{
  "hidden_size": 128,
  "experts_per_token": 3,
  "d_expert": 96,
  "d_shared_expert": 128,
  "router_score": "softmax",
  "normalize_top_k": false,
  "routed_scale": 26.3,
  "balance_loss": 0.000394,
  "balance_bias": true,
  "init_std_router": 0.0103,
  "tie_word_embeddings": "early",
  "optimizer": "muon_variant",
  "learning_rate": 0.01,
  "train_tokens": 761300000,
  "max_steps": 5809
}
Below are experts of layer 6 (counted from 0) of a mixture-of-experts language model. Rows are named router (the router's row for the expert), down (a neuron's output weights, with its number) and show model dimensions 0-127. Each number is 50 + 15 x the weight over its row's rms, rounded and kept within 0 to 99.
Before each expert's rows: a language model's description of what the expert responds to. This comes from a sample of Wikipedia text that the model never trained on.

# expert 15
Description: Field label colons
router:45 71 79 51 59 35 61 39 65 71 55 57 43 31 54 60 37 65 41 60 52 56 55 27 44 64 63 69 34 40 65 31 48 62 41 48 24 83 31 47 75 49 58 64 23 31 44 20 80 62 49 32 56 31 53 44 42 73 56 34 46 14 33 60 53 72 70 46 36 66 67 33 60 35 55 54 62 67 62 53 41 34 54 33 42 56 57 55 52 56 19 34 28 30 43 42 77 59 58 37 58 71 38 39 29 29 23 37 30 17 59 35 43 47 63 62 62 56 49 45 52 30 27 42 48 51 58 64
down0:71 20 38 83 58 77 32 74 70 40 09 37 31 71 42 72 60 23 55 53 28 54 48 49 36 46 52 42 51 50 37 40 59 42 74 36 51 26 41 41 59 60 59 47 56 51 52 36 50 41 54 38 75 62 43 50 51 29 34 64 48 47 60 38 57 26 46 36 49 46 32 56 70 53 35 44 86 52 51 53 44 24 25 41 67 52 56 44 66 28 33 55 53 18 41 53 45 31 29 64 59 64 27 63 55 34 31 30 62 58 41 37 45 58 45 78 27 43 55 55 56 23 15 56 35 53 42 53
down1:69 25 49 34 67 20 58 39 58 34 47 69 23 55 29 51 40 41 45 50 65 66 64 43 48 51 41 51 25 69 81 65 82 33 77 46 62 49 70 53 52 66 46 51 46 25 53 35 54 74 28 51 47 72 37 53 51 49 56 53 62 52 69 79 26 72 73 54 63 34 61 37 37 20 35 42 51 72 49 38 71 64 33 50 47 67 22 57 41 65 41 42 37 52 44 33 63 51 42 73 42 49 59 51 53 38 37 63 57 55 53 70 49 51 34 52 66 38 66 57 34 67 71 45 31 66 04 35
down2:81 63 59 86 38 34 47 44 56 64 39 50 78 61 33 31 38 30 43 42 58 44 60 62 54 42 68 63 63 54 35 48 53 41 60 75 51 65 44 35 23 69 67 51 88 72 42 49 48 50 53 73 44 65 53 40 49 29 60 45 25 62 24 67 63 66 48 68 35 46 62 62 86 43 30 47 41 65 42 62 60 47 46 55 39 37 49 58 80 59 56 42 59 73 50 38 62 40 29 55 58 42 77 52 66 56 72 27 59 25 48 70 64 72 49 16 31 42 56 81 51 42 61 34 36 31 51 56
down3:70 55 56 61 63 47 72 35 71 68 63 79 54 61 46 49 65 41 50 15 34 55 58 59 29 57 72 30 65 55 50 48 56 43 38 79 68 58 49 40 58 35 59 61 53 31 49 53 35 69 35 43 44 51 77 38 75 55 46 67 39 50 40 64 64 54 55 84 45 47 63 51 40 29 49 58 35 34 26 27 59 31 66 56 81 51 47 27 35 43 37 31 63 66 40 04 67 24 73 61 62 50 75 25 46 46 54 32 51 79 32 32 61 50 52 59 44 70 39 45 57 66 67 47 63 52 36 41
down4:53 75 61 38 58 64 80 76 58 59 32 44 49 22 56 42 40 12 55 58 41 48 34 60 36 32 68 63 54 66 84 52 54 56 72 32 39 46 42 47 48 34 49 43 68 40 31 29 50 48 39 24 30 30 58 45 67 71 77 32 54 54 62 58 26 60 77 67 10 51 48 37 72 24 60 53 66 36 56 31 55 60 61 44 55 48 45 36 60 33 52 42 32 43 49 44 52 47 82 43 66 40 33 60 27 57 44 47 41 64 71 53 38 32 31 42 43 20 28 23 46 43 54 38 45 60 66 60
down5:26 59 27 47 67 35 64 20 59 62 57 55 58 62 42 37 37 49 54 63 72 56 48 62 35 50 43 36 88 59 37 53 38 30 59 39 53 45 74 75 42 33 35 38 62 53 42 77 28 57 64 53 54 65 57 61 35 24 33 09 30 39 36 28 63 49 46 48 46 39 31 50 28 63 61 36 38 62 26 57 44 27 40 21 55 63 45 46 89 76 59 36 59 50 40 48 33 52 50 52 58 29 42 64 35 69 41 47 23 50 74 18 72 47 38 38 46 79 52 53 46 54 41 43 32 40 61 51
down6:53 34 62 40 41 45 73 50 55 28 74 35 45 49 37 42 43 73 72 66 70 30 40 60 42 56 54 69 24 71 38 44 52 23 76 59 47 32 39 40 49 43 82 44 47 71 47 56 50 40 48 27 33 60 45 39 37 51 45 37 64 14 45 22 75 99 45 41 40 62 47 41 56 61 52 60 46 50 80 58 60 35 41 19 37 53 53 44 57 58 36 45 63 68 60 21 89 46 56 40 69 35 38 42 42 40 41 43 40 67 57 49 66 54 34 30 73 46 63 37 28 43 66 67 51 63 58 47
down7:45 26 65 46 57 22 34 46 34 57 70 44 56 70 37 40 44 53 53 36 58 51 65 43 57 50 56 32 40 60 51 31 57 32 41 62 72 64 74 37 81 33 34 74 37 49 75 82 49 72 63 42 55 35 53 26 24 39 27 98 37 46 41 60 46 45 54 53 48 40 38 59 50 81 56 55 39 52 24 59 63 54 53 49 64 50 33 36 39 30 66 66 37 35 28 42 44 44 36 70 44 43 57 42 31 48 40 76 51 50 72 43 68 41 54 71 64 32 51 58 09 23 42 24 48 32 40 49
down8:47 41 39 55 36 40 43 52 41 38 44 44 50 33 53 59 20 56 70 24 46 32 41 56 38 38 18 55 23 50 25 32 52 46 43 63 75 56 58 26 25 65 34 60 53 77 56 51 75 64 52 17 44 56 36 25 58 75 47 25 59 47 72 40 52 52 56 66 29 38 33 55 39 50 70 49 16 39 77 56 50 81 52 39 53 56 35 62 45 74 56 70 33 51 55 63 47 42 62 20 33 51 48 38 53 39 48 22 36 61 33 41 73 32 43 66 52 54 51 50 40 13 35 26 39 32 50 50
down9:69 72 34 82 56 55 63 49 32 40 33 51 79 56 59 36 51 41 44 72 72 44 42 67 50 55 55 57 70 38 25 40 50 53 41 75 52 51 51 67 45 69 78 67 71 41 75 53 47 29 45 30 33 28 60 57 29 53 52 75 34 64 58 48 29 42 56 76 46 47 29 69 64 59 57 51 48 46 59 56 40 36 50 60 68 66 30 34 36 53 42 25 73 48 54 09 49 10 54 52 39 30 52 43 64 53 28 45 44 31 46 34 55 39 63 52 52 39 94 52 56 69 60 70 52 42 75 50
down10:56 60 39 37 03 45 69 30 78 39 57 63 50 49 53 63 57 34 25 53 48 40 46 62 59 44 77 29 60 35 42 38 38 49 51 55 59 42 50 47 41 77 74 64 52 36 26 64 46 61 58 22 66 49 43 61 40 45 29 47 67 39 14 87 39 69 41 75 38 45 33 41 50 54 53 45 54 43 62 53 43 53 50 85 56 62 51 70 63 69 70 42 62 40 33 35 59 14 63 64 60 56 57 35 63 49 51 31 61 21 59 64 37 62 56 70 82 35 38 37 49 47 33 57 28 34 41 47
down11:30 68 64 75 45 59 29 62 64 55 24 41 60 41 34 49 18 56 50 33 61 47 29 50 42 51 37 61 55 26 27 54 52 38 68 30 71 52 68 28 45 61 72 38 30 47 54 49 35 38 42 45 40 37 45 23 21 46 58 49 86 60 48 80 24 33 35 63 52 48 51 67 72 69 46 53 42 48 58 81 53 31 70 49 51 44 59 69 26 39 41 70 63 63 26 35 28 76 58 46 37 33 37 76 38 49 48 48 50 34 58 41 52 59 30 49 46 39 39 49 42 56 33 42 29 19 43 22
down12:79 26 43 45 21 28 59 64 50 46 69 60 32 32 53 52 73 41 33 54 47 37 45 74 77 74 53 24 54 58 09 44 51 60 43 61 51 49 38 63 47 57 54 58 51 50 39 62 53 36 53 39 54 40 74 43 21 39 41 75 51 55 37 53 45 57 44 34 63 73 53 45 62 25 44 83 52 59 47 48 68 22 87 81 43 41 78 60 64 52 49 67 57 30 46 34 55 39 75 37 48 69 55 23 58 36 64 56 69 56 60 38 37 52 55 57 62 69 60 84 44 40 68 30 53 36 58 61
down13:54 38 68 63 54 55 61 46 46 42 54 64 31 52 41 31 66 56 66 27 69 62 69 45 65 41 61 60 63 82 58 52 42 89 46 43 50 57 39 60 35 44 48 40 58 61 36 49 68 62 92 20 63 43 00 51 52 62 42 41 51 28 53 48 67 49 69 61 36 55 76 55 44 60 65 59 68 57 33 61 46 60 75 41 47 53 69 38 29 55 68 56 42 58 44 47 68 46 60 61 60 29 56 37 59 38 47 62 34 47 29 23 86 48 66 59 52 38 58 29 68 50 35 44 78 76 33 24
down14:56 51 25 61 45 49 33 20 39 58 63 49 42 54 78 54 71 25 84 51 47 43 57 58 46 60 29 41 48 82 66 37 54 24 67 71 39 72 72 37 55 52 32 42 21 45 66 85 56 46 34 39 07 47 84 46 42 43 50 59 31 52 45 61 62 52 24 36 59 56 55 48 79 53 28 37 59 52 30 50 53 62 53 62 43 40 64 51 60 72 57 53 60 43 28 56 34 56 39 55 38 40 64 60 39 67 37 43 30 64 35 71 49 65 46 71 65 46 41 45 52 74 72 43 74 74 51 36
down15:70 39 48 29 74 40 57 59 36 47 68 31 43 70 45 58 46 51 39 36 18 68 58 29 79 33 55 34 48 34 42 48 63 53 39 76 64 54 67 28 55 50 34 34 61 48 55 62 46 53 49 81 72 61 63 76 65 57 74 50 32 44 46 39 47 76 43 60 59 45 48 19 63 56 78 78 22 54 32 50 43 62 60 39 39 30 53 69 30 58 48 48 61 41 63 42 76 50 69 21 63 63 68 33 35 54 44 53 32 48 43 22 64 66 45 32 69 42 59 30 39 69 27 51 41 79 35 44
down16:55 53 44 66 24 62 50 37 45 60 63 65 40 62 63 60 47 42 45 44 66 45 42 84 19 15 57 44 60 61 63 34 47 51 51 57 34 57 36 68 30 50 68 45 55 28 27 56 40 45 40 29 34 36 25 59 53 63 60 45 58 66 49 24 54 69 51 62 51 63 72 70 51 58 54 48 21 64 27 53 29 64 34 70 72 78 38 43 39 81 37 45 37 61 32 73 69 56 41 64 38 43 18 56 48 83 47 64 55 58 66 72 42 54 52 17 47 54 42 22 44 36 61 59 65 70 39 69

# expert 57
Description: Place field colons and prepositions
router:55 52 66 33 53 31 59 40 68 67 31 64 42 35 42 48 32 59 49 54 58 55 47 32 58 53 58 67 32 38 50 38 35 56 50 54 42 78 29 38 64 51 49 63 29 45 41 27 66 56 35 33 64 32 51 26 75 70 61 43 39 24 25 36 43 59 59 32 29 44 49 30 74 48 52 32 62 63 65 37 23 39 32 32 57 51 50 47 69 50 27 27 36 23 40 40 72 57 40 36 57 67 41 39 29 26 07 32 18 27 54 44 50 48 69 54 70 72 43 58 46 32 31 34 35 56 63 68
down0:18 57 44 49 53 33 70 57 39 58 65 67 46 29 54 72 53 56 48 63 64 41 69 54 48 26 33 51 35 40 36 57 28 55 00 59 57 90 41 51 40 52 86 36 66 43 50 71 43 40 40 28 30 36 87 17 53 44 67 47 60 57 59 36 56 65 54 81 37 60 33 59 44 42 64 48 61 46 91 27 57 45 62 35 40 21 69 54 54 59 62 57 49 31 49 45 74 46 36 44 37 48 45 46 68 64 51 38 57 52 62 63 42 39 38 45 55 64 41 51 44 40 57 53 51 45 66 18
down1:44 50 28 52 21 68 68 48 60 47 34 47 27 44 28 66 42 43 50 33 34 45 74 42 51 59 64 69 40 37 83 60 51 61 56 50 37 66 56 17 48 35 73 46 20 62 28 32 69 34 37 60 37 68 40 37 46 38 66 59 52 54 65 51 58 29 60 52 24 68 43 28 59 58 38 27 47 63 33 36 38 38 44 54 24 44 77 48 43 68 40 63 39 30 63 65 57 70 59 58 50 72 56 12 33 61 54 53 59 77 40 65 38 49 39 31 44 41 65 50 47 41 38 90 48 74 73 42
down2:35 59 33 42 25 80 57 37 42 25 83 42 41 55 67 25 27 56 74 77 56 76 42 56 36 30 47 54 49 76 79 47 41 61 46 38 36 54 52 60 27 65 53 56 56 62 57 32 63 64 53 70 61 37 77 57 49 70 21 42 54 46 44 58 68 56 59 61 67 40 47 62 38 51 27 44 61 70 44 33 86 51 65 51 36 49 65 69 53 65 41 25 43 64 49 47 56 43 42 66 80 68 78 61 50 57 73 43 72 58 19 41 50 74 43 50 43 39 58 54 44 73 47 37 59 80 52 56
down3:39 72 55 61 57 64 21 36 50 50 81 64 48 66 42 72 52 57 41 61 60 69 64 50 49 52 27 50 58 30 45 63 54 53 29 57 61 50 49 74 32 44 20 17 46 51 78 36 50 56 49 56 53 71 81 73 72 80 47 42 72 40 16 44 43 56 58 45 34 27 58 50 57 36 33 33 62 28 43 39 61 63 62 47 61 49 59 49 24 69 23 48 57 66 22 69 31 47 37 32 63 49 37 74 55 54 43 83 46 57 75 54 57 55 47 50 66 35 61 59 78 61 52 75 50 67 40 53
down4:44 41 83 47 39 46 33 41 70 57 57 67 57 65 49 79 60 30 47 37 48 45 13 22 53 75 36 46 58 27 49 30 62 51 62 28 56 41 57 28 62 73 45 56 51 37 60 48 73 48 51 38 68 69 81 52 42 53 84 52 50 39 82 72 58 67 55 49 56 56 82 60 48 26 57 46 40 42 33 63 89 52 87 58 42 48 55 42 63 55 43 66 60 49 51 42 63 71 49 58 59 32 45 30 54 72 88 48 36 63 56 42 57 67 66 46 34 68 50 65 57 44 47 57 65 40 51 67
down5:40 52 73 74 66 43 30 31 30 47 80 40 55 66 37 66 48 47 52 43 54 37 57 56 75 65 51 53 54 53 59 41 52 72 64 70 62 51 47 66 62 43 40 52 28 34 61 71 58 31 38 41 74 67 67 35 30 34 51 66 70 44 36 32 66 07 27 49 74 59 39 25 99 52 31 52 73 57 52 48 66 64 36 59 48 48 62 52 35 57 39 45 35 50 49 59 39 69 37 42 47 53 62 64 39 51 34 42 46 74 23 51 63 20 32 42 62 43 45 42 33 50 43 50 54 22 43 51
down6:51 15 99 63 27 62 60 62 72 09 47 54 57 52 25 58 58 33 60 49 39 36 38 11 61 55 57 53 64 55 61 43 63 74 53 57 60 65 57 32 42 72 26 50 38 42 37 43 53 50 29 54 49 43 52 24 66 28 54 47 22 67 51 30 36 24 28 45 58 49 36 55 43 64 40 57 66 30 51 54 60 43 77 44 52 55 47 57 29 43 69 51 67 32 30 45 57 44 60 29 21 50 31 50 67 60 42 31 26 36 59 50 57 51 51 57 65 51 71 32 47 36 47 48 51 67 58 24
down7:64 28 57 27 46 55 50 61 63 51 34 30 63 31 34 51 43 52 46 35 28 50 62 61 37 49 67 56 68 58 64 63 50 63 64 53 52 64 70 40 43 55 22 47 43 47 80 56 71 54 25 35 30 64 50 67 60 48 47 70 46 70 65 44 74 34 16 53 46 45 73 47 62 42 35 44 69 39 50 60 50 48 49 55 28 66 54 34 52 39 30 69 61 51 43 57 17 51 12 66 25 73 72 31 53 51 40 49 58 25 57 60 52 21 62 43 29 49 54 72 79 29 43 42 39 66 13 27
down8:49 21 46 53 65 55 35 72 21 54 36 46 46 49 79 71 42 50 55 37 55 41 28 44 47 12 36 54 62 44 75 49 32 38 27 57 60 52 45 30 61 69 21 30 55 71 53 50 83 43 29 56 60 79 52 38 16 68 76 80 33 65 70 33 36 48 44 66 49 40 48 52 31 44 73 36 53 67 56 64 43 31 46 71 52 56 53 49 55 33 55 47 76 54 61 43 41 29 33 55 62 36 55 58 61 39 21 55 60 68 59 58 57 72 43 53 63 48 45 54 66 39 17 50 31 61 68 64
down9:46 71 57 29 15 54 62 64 56 58 30 49 25 48 60 35 46 59 50 73 63 79 43 79 35 35 46 25 59 62 64 51 62 59 09 45 32 62 80 57 56 35 44 45 53 38 80 79 56 67 32 61 60 40 42 70 52 38 63 54 53 72 41 49 70 69 53 39 60 57 28 16 23 59 48 54 47 33 51 44 51 59 42 50 44 60 30 32 76 61 66 55 63 62 47 55 51 24 63 59 50 66 10 52 43 38 55 49 53 64 32 48 18 42 43 39 42 65 52 62 40 62 58 48 44 69 38 76
down10:51 35 62 31 51 24 48 64 20 57 33 65 53 40 47 56 61 70 41 44 54 56 74 63 53 52 67 31 41 49 47 57 48 64 54 28 59 41 41 54 56 69 76 54 50 57 55 64 47 43 15 46 60 48 68 93 53 41 56 36 81 69 34 53 69 38 31 46 47 51 54 29 32 29 53 42 99 70 51 63 52 51 41 59 65 50 39 85 36 64 44 43 46 49 73 48 49 34 26 55 60 50 65 50 85 66 66 41 69 36 56 64 77 23 60 48 50 55 52 56 57 28 60 66 29 68 35 48
down11:43 41 30 53 59 75 68 27 36 63 35 52 67 44 51 44 65 53 43 56 42 48 44 40 51 43 38 79 43 60 54 52 44 24 69 49 46 45 43 56 62 53 28 58 25 42 66 50 36 56 36 36 50 08 54 69 36 45 26 48 44 36 63 42 57 34 10 38 65 39 57 62 44 40 31 71 48 24 20 41 57 40 62 50 66 50 91 56 16 24 48 66 44 56 83 68 41 66 50 58 44 46 58 41 44 80 33 63 36 53 50 25 25 35 40 63 42 33 57 54 58 54 32 75 61 38 37 67
down12:48 49 35 73 63 33 50 62 43 60 60 61 24 60 59 54 67 42 39 42 47 23 35 39 59 53 48 33 36 54 46 35 51 52 46 51 43 66 61 62 47 56 69 32 51 56 41 39 48 65 51 31 60 64 55 36 59 60 42 62 51 38 49 62 69 38 45 71 55 22 69 34 41 36 39 42 22 27 61 44 97 42 49 35 48 71 72 78 54 84 46 12 51 43 53 46 20 39 65 57 83 55 54 59 61 57 41 32 39 89 11 57 44 54 62 48 17 49 57 31 56 51 46 67 60 72 53 69
down13:46 44 32 40 25 55 76 32 78 58 52 53 53 47 63 53 54 41 37 58 27 38 29 39 33 37 61 56 09 74 99 18 40 34 49 43 49 45 45 61 30 68 52 90 51 42 63 36 48 69 45 41 34 39 57 70 51 71 59 31 66 73 39 59 22 55 52 56 38 55 50 35 55 39 46 62 67 33 38 35 34 59 58 44 30 13 38 50 60 61 58 52 55 41 62 52 31 66 62 41 61 37 77 53 41 33 44 40 50 40 72 39 38 53 38 31 48 31 60 67 57 58 25 39 43 52 39 53
down14:58 57 84 53 49 48 25 74 54 30 64 61 54 53 59 72 39 49 65 44 79 68 41 57 28 44 36 51 39 59 72 49 68 31 42 69 54 38 48 46 32 54 54 32 63 43 45 63 47 56 71 57 25 02 41 28 69 65 73 55 67 48 52 31 60 45 68 66 53 37 43 49 42 46 46 43 55 51 62 29 67 55 59 50 71 38 30 58 28 46 47 75 47 62 76 48 81 31 36 41 36 31 38 64 41 46 27 37 52 40 61 37 30 34 54 62 46 61 68 38 66 49 52 59 85 10 44 62
down15:35 52 24 43 41 43 69 51 35 84 68 19 83 44 53 63 77 36 45 71 40 42 47 59 66 47 58 69 55 34 59 47 34 54 57 40 54 86 27 54 62 59 61 38 29 33 52 50 52 67 69 47 33 54 50 30 74 67 92 51 51 29 61 37 31 55 47 69 23 68 39 68 42 73 56 38 45 56 37 60 30 32 63 52 25 54 33 50 46 18 69 32 39 39 84 59 62 54 48 54 57 42 62 63 28 50 78 42 49 58 52 42 51 41 59 63 53 72 29 45 52 47 45 50 59 34 53 30
down16:61 29 50 39 49 43 18 26 23 39 62 60 37 61 52 28 48 49 61 61 36 29 47 25 72 69 46 80 50 42 38 48 24 71 39 51 56 75 58 72 16 67 43 49 45 51 30 43 59 47 36 54 33 34 58 21 43 56 53 51 50 75 17 15 53 29 52 54 83 39 46 66 40 51 36 52 69 53 41 45 53 47 36 52 57 51 44 49 41 69 52 45 83 56 34 67 43 52 25 44 81 23 50 65 56 58 60 64 31 38 56 64 47 62 55 33 35 68 21 58 32 42 46 53 36 58 57 67

# expert 37
Description: Adjective and adverb pieces
router:44 54 51 49 43 55 37 36 35 41 46 67 56 23 57 67 42 51 67 53 20 37 49 53 45 49 62 46 63 66 61 45 67 46 69 53 46 43 64 62 15 70 55 63 48 60 37 41 73 52 65 78 67 65 58 45 45 60 26 37 63 72 61 39 51 73 84 48 61 21 56 50 49 68 40 61 58 35 66 60 47 47 45 50 29 44 33 55 42 34 50 37 40 41 62 78 52 32 41 59 29 62 27 34 55 76 37 86 43 64 47 31 82 86 36 56 60 51 50 62 73 64 23 67 59 35 28 20
down2:52 56 41 40 25 36 59 68 64 48 55 40 48 67 35 30 23 69 26 59 16 52 80 38 72 24 65 57 61 39 69 50 58 47 19 66 56 56 67 55 23 43 27 56 69 44 42 74 48 36 81 33 63 38 54 50 58 47 54 45 37 51 70 51 34 57 67 30 38 58 69 55 46 31 33 60 43 45 45 63 51 71 35 48 59 44 56 52 80 51 48 58 45 37 54 45 49 42 37 65 52 65 34 33 33 53 66 47 54 68 38 47 36 33 55 46 45 57 16 49 17 51 46 36 41 35 99 37
down3:37 45 73 42 78 48 38 54 37 50 52 72 42 59 43 32 42 73 67 53 49 32 64 58 57 61 42 47 24 70 48 30 48 45 67 36 46 39 57 69 47 55 55 37 73 21 57 74 64 61 29 66 61 44 30 37 40 51 65 21 33 56 31 54 46 73 77 47 56 37 59 47 42 81 35 45 55 19 64 40 64 72 55 32 54 56 42 66 51 72 31 64 38 32 48 42 77 66 65 80 33 49 46 51 06 66 57 53 43 49 39 28 54 45 75 50 47 44 65 23 85 51 48 37 53 40 58 65
down4:51 58 47 62 38 44 42 40 34 69 72 80 51 57 44 53 23 23 53 51 82 20 40 47 59 48 29 52 39 20 62 76 42 46 30 69 39 54 60 59 41 54 63 47 50 36 51 50 69 29 49 81 46 57 66 52 66 44 52 55 55 38 68 76 47 81 47 47 42 25 39 50 13 55 57 53 42 50 52 44 70 42 79 75 48 48 34 47 20 44 18 66 49 37 49 51 51 60 61 58 48 49 27 47 56 27 56 27 77 52 56 98 27 53 65 45 50 54 42 56 51 53 35 41 33 45 28 44
down5:48 53 38 68 31 54 46 51 32 49 44 74 45 56 58 57 43 56 34 71 56 49 54 48 47 47 73 75 37 28 56 69 53 34 45 38 31 56 46 68 71 54 33 52 51 67 62 57 62 47 16 63 61 74 46 34 58 47 56 59 21 26 47 67 44 48 59 62 35 76 64 31 72 62 34 84 47 23 60 94 31 32 33 56 54 38 45 33 34 68 39 58 53 55 34 52 20 72 51 45 51 48 25 21 47 60 49 30 48 38 62 32 60 56 47 72 40 26 70 41 33 72 61 50 60 34 35 25
down6:59 47 57 68 66 29 25 32 74 52 53 58 58 40 56 34 44 60 94 34 39 66 30 64 60 40 76 59 50 39 68 58 72 55 72 40 39 47 19 38 45 46 62 50 42 37 43 50 38 50 43 54 49 40 48 70 38 54 70 46 67 61 51 57 48 50 49 46 77 38 58 65 38 67 40 32 42 39 58 33 54 72 32 76 40 26 34 45 60 45 52 41 36 47 22 26 49 44 33 78 75 72 37 71 70 40 21 41 41 44 32 83 69 64 44 47 19 38 45 45 77 68 40 42 49 63 43 68
down7:63 41 18 61 52 52 42 55 30 59 39 72 54 32 50 50 26 53 72 36 66 56 40 78 93 51 51 44 49 38 37 32 72 48 61 47 72 74 51 30 59 29 59 87 49 68 39 43 49 39 44 69 42 67 63 58 43 44 88 33 60 22 59 66 68 56 32 48 76 77 54 48 52 48 57 66 31 20 41 68 59 35 48 42 42 51 42 63 06 63 47 35 49 52 48 44 55 55 50 45 36 59 51 66 53 36 47 64 53 44 32 42 43 60 48 53 40 66 30 45 35 45 43 62 68 12 61 65
down8:51 36 70 64 55 58 73 27 35 49 77 41 52 60 49 37 35 31 44 61 58 47 67 56 49 61 59 50 44 49 15 59 47 25 48 54 49 56 58 42 56 57 50 36 48 34 52 50 35 32 29 45 14 61 67 40 40 68 74 38 58 30 70 44 62 33 55 59 49 48 40 70 41 49 84 64 56 61 29 54 73 42 50 52 45 67 47 70 30 58 39 64 86 49 54 55 73 23 52 33 67 38 39 22 80 64 50 50 01 71 54 39 69 59 57 36 57 24 50 61 64 40 38 50 16 46 43 48
down9:26 47 47 38 41 59 47 38 56 61 59 59 39 49 51 66 76 58 63 94 68 22 36 57 53 45 59 27 46 67 30 32 12 49 74 55 49 73 45 43 53 50 33 43 33 88 75 28 49 43 50 54 60 24 57 43 38 36 47 32 38 33 46 73 38 41 33 40 16 64 41 52 44 50 39 30 41 70 50 51 52 32 29 48 42 47 55 42 51 60 72 72 52 33 45 35 47 53 50 57 57 16 41 28 49 26 41 62 64 31 31 44 56 34 30 55 58 35 59 29 42 39 22 42 68 64 66 39
down10:55 63 43 37 69 33 66 49 50 56 55 49 36 12 51 29 29 49 77 57 64 30 24 33 49 34 72 65 65 29 41 56 64 61 42 49 58 19 76 40 40 45 78 47 46 41 54 23 41 52 56 42 30 42 51 62 75 34 33 83 37 64 50 57 59 48 65 37 46 43 37 57 18 43 30 38 34 68 45 42 49 67 26 45 48 31 54 62 82 63 55 37 36 76 40 71 68 46 55 72 56 52 52 39 25 42 60 52 54 73 55 66 47 23 62 63 49 67 47 57 63 75 73 51 55 69 61 68
down11:59 60 55 47 63 44 75 57 26 71 39 83 74 36 25 38 37 45 37 51 41 48 46 56 56 78 52 73 46 52 44 47 53 42 29 32 46 44 48 33 65 14 50 47 40 35 52 52 40 46 14 64 49 39 55 43 35 66 37 39 39 30 26 41 60 46 40 79 65 34 64 74 56 46 71 68 50 66 55 18 40 69 63 59 37 57 62 24 51 56 48 42 67 60 44 38 61 24 83 48 49 60 56 57 22 72 54 36 34 45 45 44 46 44 37 51 49 75 34 29 59 34 82 42 26 78 50 64
down12:62 53 53 39 43 66 38 44 71 30 74 53 49 55 49 72 59 45 40 53 68 72 79 93 48 35 61 50 48 50 33 50 89 41 59 44 78 35 67 24 60 66 57 47 66 32 66 40 64 53 59 50 27 49 54 51 32 71 37 44 42 38 61 80 24 58 21 52 46 69 35 49 54 57 56 60 39 38 65 27 29 48 50 64 44 49 33 41 51 39 73 47 63 55 29 40 65 56 46 67 42 64 24 48 18 62 57 47 60 64 68 72 63 35 54 03 48 79 53 44 46 55 64 61 52 45 40 37
down13:44 47 34 55 78 51 49 42 60 55 44 50 48 42 49 28 44 62 46 65 36 47 53 27 50 61 66 20 43 30 00 55 68 63 55 40 34 53 49 46 65 70 64 31 70 23 76 37 50 38 64 69 39 59 38 45 50 69 58 49 34 55 65 42 50 47 49 65 63 62 53 42 30 46 63 55 35 38 36 32 65 38 44 45 64 52 66 52 46 76 49 44 86 46 53 19 85 52 45 34 73 52 43 47 58 18 66 51 66 43 70 57 49 45 92 44 60 41 48 85 57 27 62 43 72 30 43 65
down14:50 76 36 60 53 67 17 54 40 34 58 67 60 55 29 46 45 66 35 41 67 56 65 32 64 71 56 54 60 32 52 29 63 43 38 41 22 61 40 43 41 57 52 34 60 72 49 38 59 48 44 77 53 77 35 69 57 41 22 60 39 52 46 59 75 58 38 86 37 57 65 46 58 61 27 32 42 63 52 56 60 28 58 50 77 22 26 30 26 40 34 59 61 55 70 32 58 37 55 33 37 41 16 32 77 50 50 57 32 56 36 42 23 48 32 43 58 48 47 66 79 57 36 32 65 71 49 45
down15:65 44 50 27 59 43 34 81 54 33 46 54 24 41 47 09 61 37 36 33 57 48 61 56 42 58 27 61 68 26 63 61 39 44 59 52 51 43 40 72 55 42 49 41 86 67 33 63 47 60 16 39 50 60 43 34 66 47 60 46 40 74 58 72 62 46 58 87 22 33 27 69 62 49 39 26 33 43 78 46 61 61 33 49 64 38 51 49 35 44 60 49 53 78 17 50 34 46 47 28 62 47 56 49 41 64 52 42 34 34 47 51 40 42 73 52 58 21 87 46 50 41 74 51 51 51 50 63
down16:54 63 65 63 66 30 30 39 32 52 29 31 58 63 61 49 56 42 24 52 31 34 66 50 51 43 63 62 30 67 41 38 53 38 31 39 47 89 36 56 66 47 35 45 37 54 57 55 49 38 34 09 47 60 69 47 56 46 69 47 62 48 59 68 61 41 43 28 42 56 69 38 60 62 29 51 84 44 56 40 58 58 49 49 48 34 64 60 62 62 48 30 66 48 37 55 40 79 54 68 53 61 81 60 54 41 81 51 32 73 18 29 61 24 20 58 42 40 22 77 55 68 49 52 60 48 43 20
down17:44 55 59 42 75 52 42 34 71 63 27 47 59 62 51 64 69 44 57 73 60 38 42 46 13 26 80 62 73 34 71 51 74 46 43 16 34 64 57 67 56 48 34 32 52 25 87 44 42 61 66 51 32 40 40 53 31 26 58 71 54 45 48 46 49 27 28 65 57 35 48 72 53 64 61 67 64 56 33 66 49 69 56 62 60 43 15 37 64 71 60 46 47 56 40 51 67 47 48 60 37 31 46 38 39 39 62 34 45 47 38 75 53 65 77 52 22 48 57 33 39 29 57 51 73 55 34 27
down18:34 60 10 55 66 54 47 77 31 48 42 60 60 49 45 41 28 04 64 49 86 43 63 39 39 65 31 58 55 44 54 42 45 48 55 48 44 55 73 13 59 50 66 49 43 36 43 39 26 44 28 44 58 45 53 49 34 41 58 35 44 61 40 59 51 66 33 49 44 05 41 45 70 81 58 57 62 25 44 63 49 53 62 49 48 47 59 38 47 58 28 45 46 78 46 43 71 48 68 53 52 55 28 36 31 72 40 55 72 68 54 50 64 38 84 30 50 26 47 34 62 67 70 33 38 54 44 25